From a checkpoint of a small mixture-of-experts model trained on Wikipedia: 18 layers.
Below are experts of layer 3 (counted from 0) of a mixture-of-experts language model. Rows are named router (the router's row for the expert), down (a neuron's output weights, with its number) and show model dimensions 0-63. Each number is 128 + 24 x the weight over its row's rms, rounded and kept within 0 to 255.
After each expert's rows: a language model's description of what the expert responds to. This comes from a sample of Wikipedia text that the model never trained on.

# expert 8
router [133 123  99 171 123 116 102 126 117 138 139  86 160 149 118 139 134  94  91 125 125 136 154 116 134 112 161 152 154 145 115 156 187 121 104 146 102 201 113 127 157 142 129 158 127 158 133 117 127 125 152 131 137 152 150 110 132 120  98 131  92 158 132 191]
down18 [133 123  96 130 125 123  94 100 187 153 156 117 135 147 112 131 151 108 114 134 147 135 115  75 134 126 134 137 108 127 110 133 116 110  95 150 156 107 133 104 145 109 117  93 126  90 135 173 183 116 128 109 108 126 141 145 119 107 126  65 168 135  91 132]
down19 [173 150 114 141  96 157 137 124 106 134 174 166 134 136 128 116 120 150 116 105 112 121 150 131 136 147  79  94 138 127 119 175 143 151 133 110 130 101 135 153 156 118 108 137  95 118 137 116 153 135 136 134 148 170 123 135  85 112 147 143 165 138 141 180]
down20 [ 76 167 115 126  70 149 130 138 131 166 118 138 129 105 147 156 131 123 121 137  83 144 120 161 107 153 112  90 133 122 142 107 135 136 143 118  99 106 165 154 107 113 152 105 126 124 126 136 156  98  83 123 134 139 129 168  72 159 122 125 141 102  89  41]
down21 [141 124 120 106 151  93 134 139 136 123  96 136 141 103 121 112 125 172 122 105 100 132 145 161 163 142 137 117 129 119  94 127 140  90 164 111  98 135 106 138 164 129 124 155 134 114  77 146 120  86 139 126 161 138 166  96 102 133 130 127 159  60 115 165]
It responds to: Word-initial stems. Opening stems of longer words after the, of, to, such as ass, comp, rest, Art, subs, e.g. For-rest, In-stitution, redev-elop.

# expert 29
router [121 132  99 133  64 136 145  98 104 124 150 156 135 136 136 116 143 122 128 125 129  94 133 133 106 136 182 118 144 128 129 156 144 127 119 147 123 131 114 132 130 107 125 162 135 137 103 148 123 171 129 149 138 109 100 154 114 157 187 113 158 124 145 135]
down0 [170 155 131 189 138 135 125 120 136 164 138 113 158 147 133 149 163 130 153 175 133 119 109 149 136  99 109 104 159 162  97 108 133 142 153 116 126 115 154 134  84  88 110 120 121 134 144 119 116 149 104 143 151 135 108 104 131 134 111 153 143 133  92 170]
down1 [128 106 133 139 167 119 157 187 129 141 116 120 137  88 134 124 171  87 136 152 121 126 144 101 151 126 127 121 180 156 104 119 141  67 103 108  99 111 142 130 129 124 113 139 154 107 103 138  97 104 159 149  87  96 154 122 103 149 120 124 183 119 146 126]
down2 [116  95 122 126 136 125 133 154 125 111 147 116  97 140 136 104 130 161 129 118 162 142 159 112 110  82 128 101 161 135  98 140 140 132 119 103 142  87 105 135 101 122  95 131  86  95 176 141 134  99 118 123  93 124 154 136 140 111 150 114 147 120 116 105]
down3 [140 142 145 144 121 107 130 131 111 133  84 117 167 113 118 142 113 114 191 133 142 105 157 110 126 101 111 121 112 101 111 158  99 134 154 119 187 123 129 153 133 104 200 100 153 198 113 105  68  90 112 141 121 130 125 161 107 131 146 125 130 112 121 148]
It responds to: Commas, of, and colons. Punctuation and function words joining phrases: commas, of, and, colons after infobox fields, semicolons, en dashes, e.g. Largest town:.

# expert 23
router [133  85 139 156 142 138 171 128 139  75 132  78 104 110 115 121 139 118  99 170 100 120 140  99 157 118 127 175 110 128 170 112 137 120 124 125  95 100 158 126 131 132 109 144 175 120 157 135 145 123  69 146 134 134 144 128 135 191 113 164 102 141 120 136]
down0 [162 104 113 128 143 137 111 116 140 154 124 112  83 105 169 121 145 144 168 173 144 162 104 125 136 158 137 129 104 124 164 134  94 127 113  80 149 136 116 137 135 162 159 107 157 135 113 128  98 101 153 148 130 134 139 172 112 116 143 125 128 134 122 120]
down1 [ 92 146 134 161 128 138 172 124 142 151 131 122 127 106 128 118 136 126 136  74 125  93 137 160  94 132 128 141 169 123 134 146 109 149 119 167 154 100 180 166 103 145 144 130  80 145 132 161 116 109 116  96 106 137 130  85 109 126 130  74 115 142 158 125]
down2 [163 125 138 106 140 127 144 115 103  97 128 121 121 123 119 157 175  97 133  90  69  79 134 134  86 102  83 109 106  67 130 112  94 149 171 122 137 141 113 144 124 106  67 101 150 154 143 155 201 122 148 164  96 118 136 122 129 146 119 160 113 129 143 162]
down3 [140 114 148 135 143 156 140 145  97 113 121 129 153  92 153 177 132 150  75 122 141 113 129 177 138  98 108 134 102 135  92 132 137 139 137 179 112 104 129 123 137 108 150 164 117 147 100 141 142  69 100 140  71 102 115 163 152 111 120 139 157 133 107 164]
It responds to: ar and k syllables. Pieces like ar, ary, k, y and capitalized Mar, War, Car, Pr, plus by, often in Slavic and foreign names, e.g. Slavins-k-aya, Ts-ar.

# expert 17
router [172 141  91 157  95 135 123 142 144 155 116 124 136 119 152 107  81 105 109 122 128 151 173 119 107  96 118 124 113 135 142 132 137 122 120 108 153 155 131 173 113 158 171 160 126 111 105 130 144 162 128 155 122 136 146  80 125 123 145 149 121 118 109  90]
down0 [127 151 106 157 126  87  90 142  87 112 147 162 108 101 122 163 149 154 111 125 136 133 145 141 102 141 122 184 131 101  89 103 124 154 141 120 104 111 152 109 141 124 151 100 140 142 126 144 135 106 124 136 152 115  97 139 141  83 136 158 138 109 118 125]
down1 [ 96 110 104 151 104 166 124 100 130 175 131  94 177 105 125 104 125 126 123 115 128 135 136  92 138 125 103 117  81 122  98 134 122 112 141 169 166 132 110 142 110 121  94  81 135 105 124 118 195 116 126 168 137 131 182 113 112 123 167 133 153 131 174  93]
down2 [110 147 112 192 133 140 162 170  97  91 136 138 114 144 137 107 160  82 129 125 144 161 133 173 129 132 116 167 111 117 128 123 116 123 176 162  98  85 161 133 144 147  95 128  98 145 144 120 100  98 127 128 111 139 125 130 136 103 132 109 136 157 180  82]
down3 [120  89 148 107 137  88 107 127  96  99 132  98 119 135 102 141 126  83 157 128 169 125 109 154 130 142 130 158 108 145 124 139 121 168 135  72 149 150 123 107 148 116  94 119 119 123  99 103 122 131 118  85  91 131 159 162 109 125  97 108 123 144 127 136]
It responds to: Line breaks and openers. Line breaks before tables, lists and headings, plus opening parentheses, quotes, brackets and prefixes like re, pre, sub.

# expert 14
router [144 120 108 131 141  96 126 132 112 119 159 158 112 121 110 118 122 141 122 159 124 170 151 123  75 143 144 175 120 132  87 126 100 152 134 140 157 116 148 120 137  82 104 131 203 140 152 157  99 105 105 106 121 141 128 120 115 141 101 123 165  60  99 137]
down18 [108 182  98 161 202 110 171 117 139 132 138 142 206  96 125 110 131 127 101 141 111 105 141 126 127  90  73 150 136 116 151 121 126 101 175 147 114 113 112 125 140 110 162 149 157 133  93 137 100 115 155 115 113 163 152 122 172 150 115 106 174 110 102 102]
down19 [103 134 113 123 134 124  96 118 126 144 144 122  91 165 113 109 127 133 122 146 144 118 147 131 167  91 145 144 165 150 148 147 127 134 104  83 167 139 131 151  86 160 181 124 117 140 138 140  99 102 142 109 115 138 146 135 138 127 131 104  97 113 110 133]
down20 [123 135 133 155 110 138 132 147 188 109 101 139 156 133 141 134 115 112 140 145 101 130  99 173  85 118 111 100 166 137 127 114 136 151 136 132 127 100 123 135 137 113 111 146 130 136 111 140 115 142 144 101 125  80  86 107 131 167 126 114 128 130 183  93]
down21 [151  80 125 123 154 114 162 112 146 140 167 147 129 143 154 119 148 142 149 104 147 143 141 126 120  91 134 147 178  98 141 155  84 108 115 138 128 129 130 116 131 171 132 145 137 153 133 114 147 138 114 145 113 129  96 141 110 131  79  84 116 148 143 137]
It responds to: Name-internal syllables. Short syllables inside personal and place names, often after an initial capital, such as at, id, us, i, e.g. L-at-if, Zl-at-ko, Coll-ins.

# expert 30
router [138 151  81 115 114 111 141 124 119 143 168 117 161 143 134 121 141 149 104 172 126 135 147 148 145  95 106 163 128 124  75 117 100 153  96 129 120 117 123 143 106 129 198 123 139 104 136 104 152 166 170 148 129 142 117 144 147 107 120 108 125  96 149  93]
down0 [126 137 129 146 148 112 110 118 113 160 163 140 140 145 157 127 135 124 130 119 129 102 111 111 178 132  90 125  81 167 110 105 113 108 149  82 108 151 131 149 163 103 100 131  77 112 149 110 122 128 130 111 115  85 101 165 100 148 144 134 126 109 133 163]
down1 [131 138 143 148 124 145 111 108 171 111 128 105  94 118 107 115 123 111 118 120 163 145 131 105  97  98 112 102 132 100 111 149 120  85 108 142 139 100 123 143 118 122 111 133 137 136 121 144 119 139 125 106 130 156 153 107 149 112  81 149 123 110 130 109]
down2 [112 138 170 132  86 115 136 134 120 128 121 132 128 130 112 142 144 151 148 152  93 151 158 159 107  84 166 141  96 148 102 156 168 129 139 134 102 169 128 101 118 120 141 128 121  95  94 139 112  98 105  89 121 121 164 122 132 121 123  99 116 124 125 143]
down3 [109 155 150 126 114 115 113 141 106  93 143 132 102 130 167 138 122 147 141 144 156  90 133 118 136 139 144  64 105 104 139 137 167 118 115 124 143 111 128 143 133 150  90 130 124 139 144 103 121 134 125 126 146 133 137 127 155 113 135  67  88 135 114 157]
It responds to: Capital letters in names. Capital initial letters starting names, abbreviations or spaced capitals, such as B in Bop, S in Sox, VA, M. A., C-47.

# expert 19
router [141 122 143 149 141 161 132 118 138 129  99 166 108 110 177 161  84 160 111 159 183 104 137  78 149 141 102 115 105 119 127 119 107 152  67  86  67 146 147 136 102 112 141 106 121 120 140 163 133 107 154 149 131 124 113 127 145 158 136  89 158 114 115 136]
down0 [167  99 102 118 100 136 112 117 186 110 139 125 144 143 148 119 141 135 132 157 116 144 134 119 107 135  96 135  75 115 110  69 152 172 138 104 129 127 160 161 142 166 136 133 122 111 112 113 111 117 131 142 153 114  89 143 109 126 133 127 165 142 174 125]
down1 [157 133 137 145 137 133 135 138 138 139 154 108 107 148 162 136 126 161 113 175 131 114 151 130 117 154 125 112 117 109 110 124  86 132 153 166 108  94 126 100 156 110  93 142 123 139 132 113 116  79 107 153 113  93 136 138 125 164 104 152 108 146 164 169]
down2 [142 137 131 101 141 145 145 126 149 112  91 150 107 114 105 151 133 155 115 147 106 144 107 125 108 109 150  98 113 126  83 130 147  83 153 133 138 148 122 162 137 117 131 156 153  98 150 132 156 141 136 122 139  90 145 102  97  75 128 138 141 133 153 129]
down3 [ 99  92 155 150 133 148 116 118 149 170 164 127 190 148 136  65 101 124 151 131 117 133  84 124 113 104  85 111 123 131  94 179 101 116 150  63 153 126 112 117 105 124 131 110 127 115 123 150 135  59 154 135 107 146 123 104 176 166 122 127 102 150 136 172]
It responds to: Letter h, zero. The digit 0 inside years and scores, and h-containing word-pieces like h, th, sh, ch, e.g. Nhill, shaving, 2015.

# expert 16
router [117 150 161  99 134 162 172 132 116  99 104 142 107 163 127 130 131 145 137 109 131  97 171 177 143 159 133 123 127  71 128 147 164 128 107  83 128 112 175 176  86 144 125 118 146 153 122 126 131 133 152 108 160 104 166 149 124  92 130 106 126 118 152 114]
down18 [143 107  99 155 119  98 113 116  96 113 125 149 106 105 103 137 123 131 109 131 146  99 147 194 146 144 140 124 139 101  96 100 157 110 157 131 143 116 124  99 103 138 165 142 159 118 138 107 128  88 128  79 115 143 124 101 140 114 112 130 148 133 139 155]
down19 [ 98 147 125 161 141 136 136  97 138 161  97 112 100 143  92 133 122  99 136 161 134 142 152 141  73 147 130 139 118 132 178 114 138 135 126 114 142 119  95 103 165 173 140  90 110 116 101  84  82 141 125 107 120 157  98 121 104 173 168 117 126  76 133 127]
down20 [187 112 139 115 139 118 168 112  54 163 167 127 115 148 163 134 107 153 142 142  99 125 110 134 105 122 109 147 177 111 134 110 129 131 134 137 156 146 136 116 137 149  70 119 116 122  89  89 155 121 164 145 120 134 152 143 133 141 150 150 133 170 116 104]
down21 [ 98 125 127 164 152 119 121 128 123 176 155  79 146 100 137 148 125 133 121 103 148 131  98 148  86 136 143 122 161 114 148 100 163 161 119 130 157 123 148 128 140  71 105 117  69 132  90 112  97 167 124 133 164 142 153 141 135 110 151 130  83  86  97 130]
It responds to: Suffix er, quotes. Word-final er/ers in nouns and names, and quotation marks, apostrophes and closing parentheses, e.g. minesweeper, Rapper, opening quote before song titles.

# expert 21
router [135 134 143 128 113 127 147 156 107 156 143 143 131 139 169 110 123 150 126  91 135 145 126 111 159 146 135 126 207 155 102 140 114 120 115 103 100  93 136 131 123  49 107 135 126 139 151 103 114 149 156 148  78 131  86 128 137 124 122 126  98 114 129 148]
down0 [136 119 144 133 128 121 102 129 127 112 135 149 150 122 132 151 132 116 129 102 113  94 125  85 122 116 122 154 147  84 146 149 145 125  95 123 126 130 113 188 119 127 120 137 127 113 166 140 139  77 120 136 128 149 160 172 128 103 107 106 142 157 149 108]
down1 [116 145  71 133 107 162 134 169 116 102 129 147 141 105 130 129 154 153 148 149  54 118 126  99 132 150 110  79 144  96 129 109 164  83 113 104 152 129 111 144 121 137 161 123 128 131 122 124 124 136 117 136  98  96 206 146 143 139 111 119 124 116 106 137]
down2 [ 70 114 136 122 107 125 155 151 150 134 142 152 122 131 109  88 111 115 109 123 115 114 149 146 110 134 136 116 104 171  92 144 115 145 146 140 106 150 104 100 161 160 133 125 149 159 161 122 103 102 118 149 116  89 133 137 158 109 163 137 100 139 115 175]
down3 [132 126 111 146 159 118 130 108 126 125 117 161 167 144 144 115 149 110 112 106 103 110 171 138 158 154 143 127 114 137  87 133 125 124 104 158 156 145 147 106 116 124 107 112 131 135 126 143 148 127 119 154 137  57 102 119 129 121 149  80 152 136 192 158]
It responds to: Table and heading punctuation. Table cell separators, section-heading equals signs, list dashes and sentence-ending periods in tables, election results and article structure.

# expert 18
router [101 145 160  96 119 145 125 169 123 120 173 107 176 102  88 136 131 147 149  97 140 102 119 100  95 132 122 113 156 149 137  95 146 117 160 125 107 108  94 119 153 149 138 114 111 125 131 135 117 123 146 128 134 123  92 134 159 111 140  96 109  97 109 157]
down0 [115 159 146 130 147 127 170 163 101 121 135  89  99 133 101 114 170 124 107 148 116  76 169 138 116 159 163 142  80 122 143 128 124 113 143 140 115 114 124 129 110 133 128 152 158 114 122 101 142 145 149 106 131 137 106 152 135 129 128 115 137 120 132 148]
down1 [144 171 136 159 104 144 120 111 124 132 110 101  67 161 112 110 118 107 131 123  87 129 140 167 140 107 183 117 139 120  84 148 170 145 137 165 118  61 141 141 128 148 155 108  97 120 116 108 102 120 118 122 113 135 155 135 138 120 135 159 143 134 150 160]
down2 [ 99 128 109 149 178  93  75 127 114 137  82 131 119 117 137 139 165 144 141 164 144 171 144 123 133 148 113 135 182 169  95 119 133 133 149 130 134 120 122  97  84 125 101 130  79 140 101 117 124 142 136 125 151 148 113 127 151 146 132 136 129 150 127 106]
down3 [ 89 148 136  91 134 182 156 147 129 130 102 128 149 164  87 136 123 135  98 125 104 146 163 146  94  87 101 121 169 169  97 106 128 122 128 103 142 116 129 127 110 122 108 131 128 140 162 110  82 129  87 169 138 153 149 100  99 106 122 119 155 139 125 121]
It responds to: Relative that/which, v-pieces. The relative words that and which after nouns or verbs, plus word pieces with v or b, like bov-ine, Alb-av-isión, rev.

# expert 4
router [ 90 161 101 138 159 159 105 156 116 114  99 123 149 145  93 125 157 166 126 120  92 133 135 118 131  88 115 130 102 123 126 139 138 122 147 181 156 150 175 147 102 150  95  95 135 102 129 129 132 149 140 124 162 166 121 168 140 165  89 143 120 165 141 117]
down0 [104 123  72 130 148 127 159 109 158 102 129 133 104 157 141 172 158 143 130 150 138 131 129 122  85  98 136 142 122 124 171 139 174  98 103 129 148 106 118 142 118 100 117 137  73 120 124 107 101 123 156  78 123 151 106 108 108 151 123 114  85 118 114 145]
down1 [161 138 143  81 170 147  97 123 129 116  99 153 113 118 141  81 132 123  99 132 142 128 121 130 153 134 119 136 156 114 103  79 105 153 141  99 184 138 110 175 112 129  96 136 135 109 126 132 110 162 114 138 175  86 139 146 152 171 112 169 149 124 179 128]
down2 [153 150 159 177 132  88 142 139 123 173 125 130 113 125 138 103  94 119 138 146 146  97 119 114 101 104 189 132 139 133 138 128 105 121 105  74 119 108 147 117 163 147 152 126 177 136 156 155 117  97 161 135 155  91 133 142 135 120 146 178 115  70 126 127]
down3 [ 97 126  97 120 105 150  73 126 106 106 124 186 104 125 145 154 109 115  90 149  87 130  75 115 139 115 158 132 120 107  81 166 131 113 142 144 125 140 134 126 146 155 139 148 119  99 141 107 112 144 153 186 128 145 127 117 104 123 106 118  75  97 144 149]
It responds to: Month names and word-starts. Month names after a day number or before a year, e.g. 9 November 1938, 27 August; also but, season, and word-initial pieces like m, l, Mar.

# expert 31
router [109  93 106 132 120 125 147 147 140 105 160 153 100  96 130 104 124 129 149 170 101 127 133 128  81 121 122 142 120 127 160 107 100 156 143 127 131 162 118 104 140 169 132 145 153 111  90  93 141 152 176 156 152 145 122 146 167 121 149 130 167 149 115 146]
down18 [136 170 122  92 138 143 101 144 124 129 159 155 113 144 142 167 118 103 174 121 126 129 156 148 134 150 132 102 104 147 134 150 152 126 127  75 127 135 140 130 137 178 135 113  92 129 129 102 100 137 107 117 154 107  99 139 111  74 135 183 108 127 150 123]
down19 [148 124 129 100 143  75 138 125 150 169 121 120 125 133  90 127 113 146 143 147  98 145 163 140 120 111 171  88 112  56 139 164 103 105 127 124  99  96 150 151 103 119 152 121 102  86 140 140 128 140 120 167 109 127  99 151 129  92 129 160 132 121 100 133]
down20 [103 147  99 195  74 124 121 135 120 172 154 112 122 133 125 119 103 120 137 141 125 147 154  96 124 139 141  96 138  85 127 128 119 119 132 155 137 133 113 167 114  98 156 149 120  98  68 103 180 153 132 110 137 161 140 113 121 167 139 137 159 102 123 109]
down21 [ 99 119 150 100 120 174 135 141 123 128 144 146  79 160 102 143 104 132 123 125 114 142 124 154  82 104 131 145 158 153 129  92 125 114 108 147 160 117 131 125 169 120 152 103 140 149 136 155 124 107 136 139 139 166 121 158 126 107 129 112 142  76 117 143]
It responds to: Spaces before numbers. Plain space tokens right before a number, mostly in table cells after pipes and in prose, e.g. reaches 30, in 2017.

# expert 2
router [148 170 115 127 128 118 101 121 128 129 115 124 121 114 137 128 129 146 132  95 179  95  74 152 159 123 125 147 136 120 127 152 112 192 110 151 112 110 123 144 141 160 136 140 108 119 132 145 115 119  94 138 121 104 128 106 104 113 110  64 127 115 155 152]
down0 [ 77  95 161 106  90 130 115 137 189 124 114 105 149 120 179  89 150 150 128 121 163 143 200 130 110 162 111  98 109 156 122 148  97 140 126 134 146 156 119 132 130 156 161 103 131 107 117 114 114 152 124 154 186  84 170 115 116 153 136 116 119 179 134 152]
down1 [147 134 103 119  78 160 130 154 152 139 148 141  94  90 134 111  97  97 113 191 110  72 187  93 108 138 108  98 106 102 115 113 146 104 158 127 129 122 163 122 127 138  93 149 148  93 122  85 125 106 128 132 130  85 126 132 138 146  96  86  84 159 142 102]
down2 [102 138 129 155 127 125 134 106 113 140 150 102 130 146 124 111  77 138 172 139  95 118 122  95 154  92 129  76 141 152  91 143 152 152 130 104 139 109 151 107 120  95  72 131 132 140 139 136 142 153  57 142 154 120 145 185 103 156 129 113 155 130 144 147]
down3 [ 67  80 124 162 112 154 109 141  85 119 132 119 135 162 126 110 171 108 146 125 122 130 104 102 127 118 132 144 134 154  87 109 134 149 126 115 141 115 142 129 125 130 145  81 140 131  98 125  87 108 124 121 117 182 115 122 151  75  91 103 164  96  99  96]
It responds to: Mid-word and common nouns. Word pieces inside longer words and common nouns like made, km, building, form, National, e.g. pro-ced-ural, make-up, Cons-ecrated.

# expert 3
router [128 146 109 129 152 139 151 135 123 131  88  97 137 129 134 128 150 107 186 151 108 158 155 140 117 113  85 130 133 170 145 146 166 155  81 135 150 140 109 102 182 129 122 145 143  98 121 120 144 119  77 110  77 129 154 156 151 164 105 117 113 130 133 133]
down0 [110 120 110 139 109 126 151  88 132 124 134 133 141 124 184 125 124 147 137 111 142 124 150 107 196  81 125 111 128  97 146 148  86 148 112 156 136  91 138 137  89 117 178 134 194  94 119 163 115 123 145  94 125  98 133 109 145 144  93  96 114  85  81 104]
down1 [124 103 140 145 105 124 150 107 118 139 149 151  94 126 150 113 136 140 112 145 138 122 145  91 121 110 147 157  96 126 101 131  87 124 125  90 130 101 100 129 113 119 106 127 178 169 131 130 101 114 121  94 133 135 166 113 118 128  97 116 133  76 109  91]
down2 [157 142 123 101 123 143 133 102 127 124 109 139  94 140 140 110 113 141 152 142 194 130 118 102  74  97 176 159  97  86 148 153 128 100 142 125 119 129 170 129 120 137 115 142 111 144 155 118 105 110 169 165 132 117 115 104 102 130 115 125 114 113 130 112]
down3 [129 110 181 101 112 122 136 136 108 127 120 136 130 136 122  97 120 141 139 146 146 160 193 136 115 109 130 106  95  97 114 153 115 122 106 126 142 150 119 106  99 116 131 111 101 149 160 148 114  79 144 122 123 139 147 128 103  74 194 107 105 111 134 126]
It responds to: Mid-name word fragments. Word pieces inside names and words, often after a capital initial or surname start, like T-oll, Boy-le, inter-vening, Ray-theon, Tol-iver.

# expert 28
router [130 120 156 117 138 140 193 142  86 104  68 149 135 132 127 119 151 148 201 115 124 128 108 143 141 150 127 150  93 179 146  71 102 116  96 121  95 173  95 144 121 124 106 154 112 121  85 154 113 145 176  91 121 137 132 153 127  79 111 141 142 114 137 156]
down0 [101 148 147  95 103 148 124 104 137  92 127 138 111 131 171 150 133 115 119 150 135 130 131 112 124 131 143 123 153 114 146  84 104 113 132 115 116 181  91 141 105 150 132  82 130 126  97  95  96 127 135 110 130 172 151 149 130 129 136  93  97 136 134 129]
down1 [161 143 117 135 127 126 139 124 142 149 103 151  91 145 132 111 115  64 142 127 112 137 138 154 172 133 118 130 197 125 143 124  86 103 147 103 119 153 146 126 173 150  81 144  94  99 131 132  93 128 155 137  96 153 145 138 130 119 122 138 119 129 118 122]
down2 [ 71 147 147 142 145 124 148 115  96 132 143 155 139 116 116 105 104 113 116 134 139 124 143 113 113 143 183 147 117 123 128 137 117 106 103 113 169  89 128 163 142 147 158 118 130  93 139 163 108 134 121 156 137 120 142 127 145  97 125 139  92 166 139 143]
down3 [122 103 145 150 147 109 109 127 134 127 126 141 173 161 104 173 150 131 158 144  89 147 150 135 121 143 184 143 129 118  99 131 115 118 143 114 108 120 122 110 161 110 110 114 139  87 118 134  85 141 123  72 156 141 144 164 111 128 156 112  86 147 143 118]
It responds to: Leading digits 1–2. First digits of numbers, years and table values, chiefly 1 and 2, often after a minus sign or dash, e.g. −14.8, 2002, 1950.

# expert 5
router [191 120 141 136 166 136 115 112 104 117 131 133 152 104 117 177 117 122 132 134 100 134 116 142  68 171 123  92 144 142 166 106 144 153 139 120 130 135 147 104 126 108 125  94 103 107 130 136 121  87 118 111 151 192 124 105 150  90 156 116  99  97 145 115]
down0 [122 149 115 122 123 150 129 161 150 126 114  93 111 154 146 110  95 134 152 167 128 123 119 139 125 168 109 102 128 134 112 147 107 123 119 123 153 120 116  84 126  96 139 141 112  78 165 159 132 154 101 121  95 102  84 126 123  99 179 157 162 114 134 133]
down1 [101 101 169  81 144 100 107 160 104 120 110 130 111 152 110 120 106  95 109 111 106 139 137 109 173 102 139 154  86 134 146 112  98 164 150 110  78 204 143  99 126  98 146 130 173 128 125 144  93 145 145 129  87 131 155 107 136 135 103 104 102 145 107 137]
down2 [127 132 167 129  80 130 126 149 127 136 103 151 145 126 197 137 184 107  82 157 138 173 117 104  96 136 133 128  90  85 121 144 131 142 155 126 116 124 117 105 145 116 133 150 114 135 126  93  90 125 135 130 126 148 121 123 144 177 107 181 121 122 121 146]
down3 [173 133 116 155 116 150 140 157 133  97 163 112 126 103 124 169 124 133 117 143  89 107  87 113 160 148 163 154 133 107 127  97  67 122 115 127 120 125 153 144 141 118 118 157 146  88  94 116  92  92 135 105 150 129 130 115 104 154 123 104 172  99 105 109]
It responds to: Suffixes and closing parentheses. Word-final suffixes like -ing, -ed, -en, -ation, -ained and closing parentheses, e.g. Geff-en, manif-ested, spe-aking, Edge).

# expert 10
router [113  94 105 138 118 101 127 144 116 129  84 151 124 130 122 121 124 133 191 157 117 154 113 122 170 105 118 106  95 167 126 138 110 108 167 115 121 132 135 135  91  73 137 106 125 144 117  87 155 130 132  92 147 126 118 127 157 113 137 131 150 114 152 151]
down0 [125 133 136 115 137  97 160  58 121 143 125 144 166 123 128 140 130 150  90 102  85 131 110 139 129 107 115 143 118 171 143 137 133 116 136 115  94  69 139 101 124 124 132 143 140 128 109 102 123 180 130 152 116 147 119 133 127 108  83 127 114 106 103 135]
down1 [150  48 105 159 144  86 139 141 128  90 147 105 141 111 128 127 110 104 134  99 118 139 101 137 170 143 120 157 115 132  99 116  86 162 136 163 164 114 125 147 124 110 140 147 156 128 127  96  95 126 135  98 103 102 179 150 142 139 156 154 153 150 150 104]
down2 [ 75 132 143 169 175 110 183 154 114 113 117 114 139 134 168 137 114 120  90 156 153 117  93 166 128  82 102 141 109 121 110 161 108 106 154 130 150 129 128 117 107 107 100 102 125 132 104 117  97 124 135 102 184 144 155 153 131 120  83 145 136 141 105  90]
down3 [119 124 170 105 127 142 127 121 160 129 141 111 146  59 113  99 148 109 122 122 140 146 142 137  67 158 132  59 121 113 131 133 103 122  74 141 123 146 110 157 137 131 151 163 102 145 134 134 104 119 121  92 101 105 132 136 104 122 119 120 103 133 136 129]
It responds to: Determiners and pronouns. The word the and possessive or subject pronouns after prepositions or at sentence start, e.g. the, The, his, He, their, its.

# expert 12
router [142 154 124 107 109 137 124 109 131 138  92 127 167 144 108 227  82 131 121 109 148 116 127 144 127  98 103 120 186 160  81 155 114 117 114 173 130 103 127 129  81 140 116  93 116 131 142 114 115 143 121 114 132 116 119 128 106 117 127 124 126 107 103 117]
down18 [137 161 130 122  92  94 159 144 171 135 167 118  83 146 151 123 124 177 157 165 150 165 120 103 154 164 138  97 123 149 138  95  67  86 105 140 106 119  87 104 118 120 116 102 122 115 152 109 107  72 140 167 150  96 103  89 142 170 138 114 151 138 157 163]
down19 [165 142 157 141 116 124  81 127 136 112 132 144 117 119  87 134 117  86 133 114 107 102  77 125 156 160  84 181 143 164 149 139 130 142 115 123 162 136  87 150  96 172 147 121 132 165 120 120 153 172 113 124 160 129 175  97 103 145 142  95 140 118 158 148]
down20 [169 119 129  90 109 106 122 112 137 110 182 105 137 139 143 126 142 133 125 174 129 123 127 147 168 164 129 107 141 117 137 158 142  98 113 117 135 129 131 164 135 151  86 178 110 159 125 125 151 144 148 144  90  87 123  90 113 118 113 122  85  83 126 116]
down21 [102 101 151 122 121 119 138 132 124 157 174 137 128 177 100 134 141 124 100 109 142 155 132 134 132 153 114 153 124 137 122 127 159  60 147 103 113 133 140 103 108 113 134 158 134 112 161 148  75 147 132 146  94 135 152 106 120 117 105 116 135 129 130 110]
It responds to: Digits in numbers. Individual digits inside numbers in coordinates, years, tables, statistics and viewer counts, such as 0, 5, 7.

# expert 0
router [132 117 126 144 142  94 177 122 182 125 170 169 130 171 167 172 144 122 132 100 127 126 141 144 120 139 126 146 121 181 159 151 128 119 126 153 117  93 127  97  88 125 112 104 115 110 111 148 111 118 156  72 133 128 118 134 118 113 113 157 108 163 125 127]
down0 [151  95 124 108 102 103 145 122 114 112 145 157  83 139 113 145 144 123 100 139 113 104 145 149  90 159 125 107 139 108 123  59 133 135 120 140 123 123 125 129 163 109 130 139 102 162 159  89 162 107 118 151  82 144 125 137 139 172 145 134 122 134 144 146]
down1 [122 122  99 105 168 122  89 143 154 146 146 134 108 151 149  96 178 145 166 112  88 118 125 130 134  98 127 124 122 146 114 107  73 126 124 141 142 136  90 113 139 126 131 130  84 127 125 124  99 132 143 168  89 128  56 163 117 161 104  90 162 158 123 157]
down2 [160 134  96 129 118 107 153 105 146 131 122 118  84 133 100 162 169 118 136 124 105 131 146  99 127 163 113 127 122 162 137 102 101 142 152 119 196 133 121 101  91 128 119 139 133  72 138  79 159  78 122 120 100 117 127  89 172  94 160 130 129 158 183 133]
down3 [108 163 108 119 114 123 149 119 103 128 126 145 140 123 142 151 179 111 123 145 150 138 131 143 139 117 129 168 132 133 131 133 134 120 135 121 133 112 118 111  90 127 123 145  92 115 124 110 136 120  98 172 114  89 165 106 140 143 169 119 120 161 139 145]
It responds to: Proper names and nationalities. Place, nationality and personal-name words inside proper names, like American, States after United, York after New, John, Smith, Washington.

# expert 27
router [104  76  97  95 140 115 166 103 154 149 135  80 117 170 137 115 156  43 173 124 140  86 126 141 114 130 107 119 131 119  85  95 121 132 151 134 129 106 100 105 122 132 110 139  91 133 101 112 145 117 141 161 124 100  93 102 121 111 136 145 121 145 138 101]
down0 [147 130 112 134 150 156 151 153 110 122  83 144 111 158 154 139 112 136 126 113 139 110 126 114 143 123 132 187 154 119  98  90 131 131 104 141 132  76  96 132 123 185  88 118  98 149 104 152 149  94  85 126 136 134 162 101 130 112 124 130 129 152 157 120]
down1 [ 89  92 125 102 139 121 148 165 104 142  93 125 138  70 119 118 141 123 105 133  99 103  89 102  95 108  92 124 106 121 125 102 168 144 104 123  88 121 101 145 130 120 114 117 128 117 146  93 140  87 104  85 134 159 120 150 134 112 160 119 101 130 124 117]
down2 [125 153 162 128 132 134  78 134 137 151 135 154 159 134 113 120 142 100 121 122 146 118 181 149 125  95 128 160 174 133 110 127 105 128 108 112 103 169 144 132 132 120 138 142 131 135  87 156 120 147 132 124 141 134 120 178 125  88 109 126  60 187  72 154]
down3 [108 144 154 132 130 134 133 159 147 135 120 135 145 104 139 135 149 159 148 142 137  82 115  98 140 101 145 118 127 151 185  69  97 155 132 100 128 122 197  92  98 135 141 126 131 150 144 114 153 122 135 142 167 177 117 130 174 140 150 152 115 133 105 119]
It responds to: To, with, name endings. The word to after verbs like due or returned, also with, who, would, and final o or d pieces in names like Testudo, Cordero.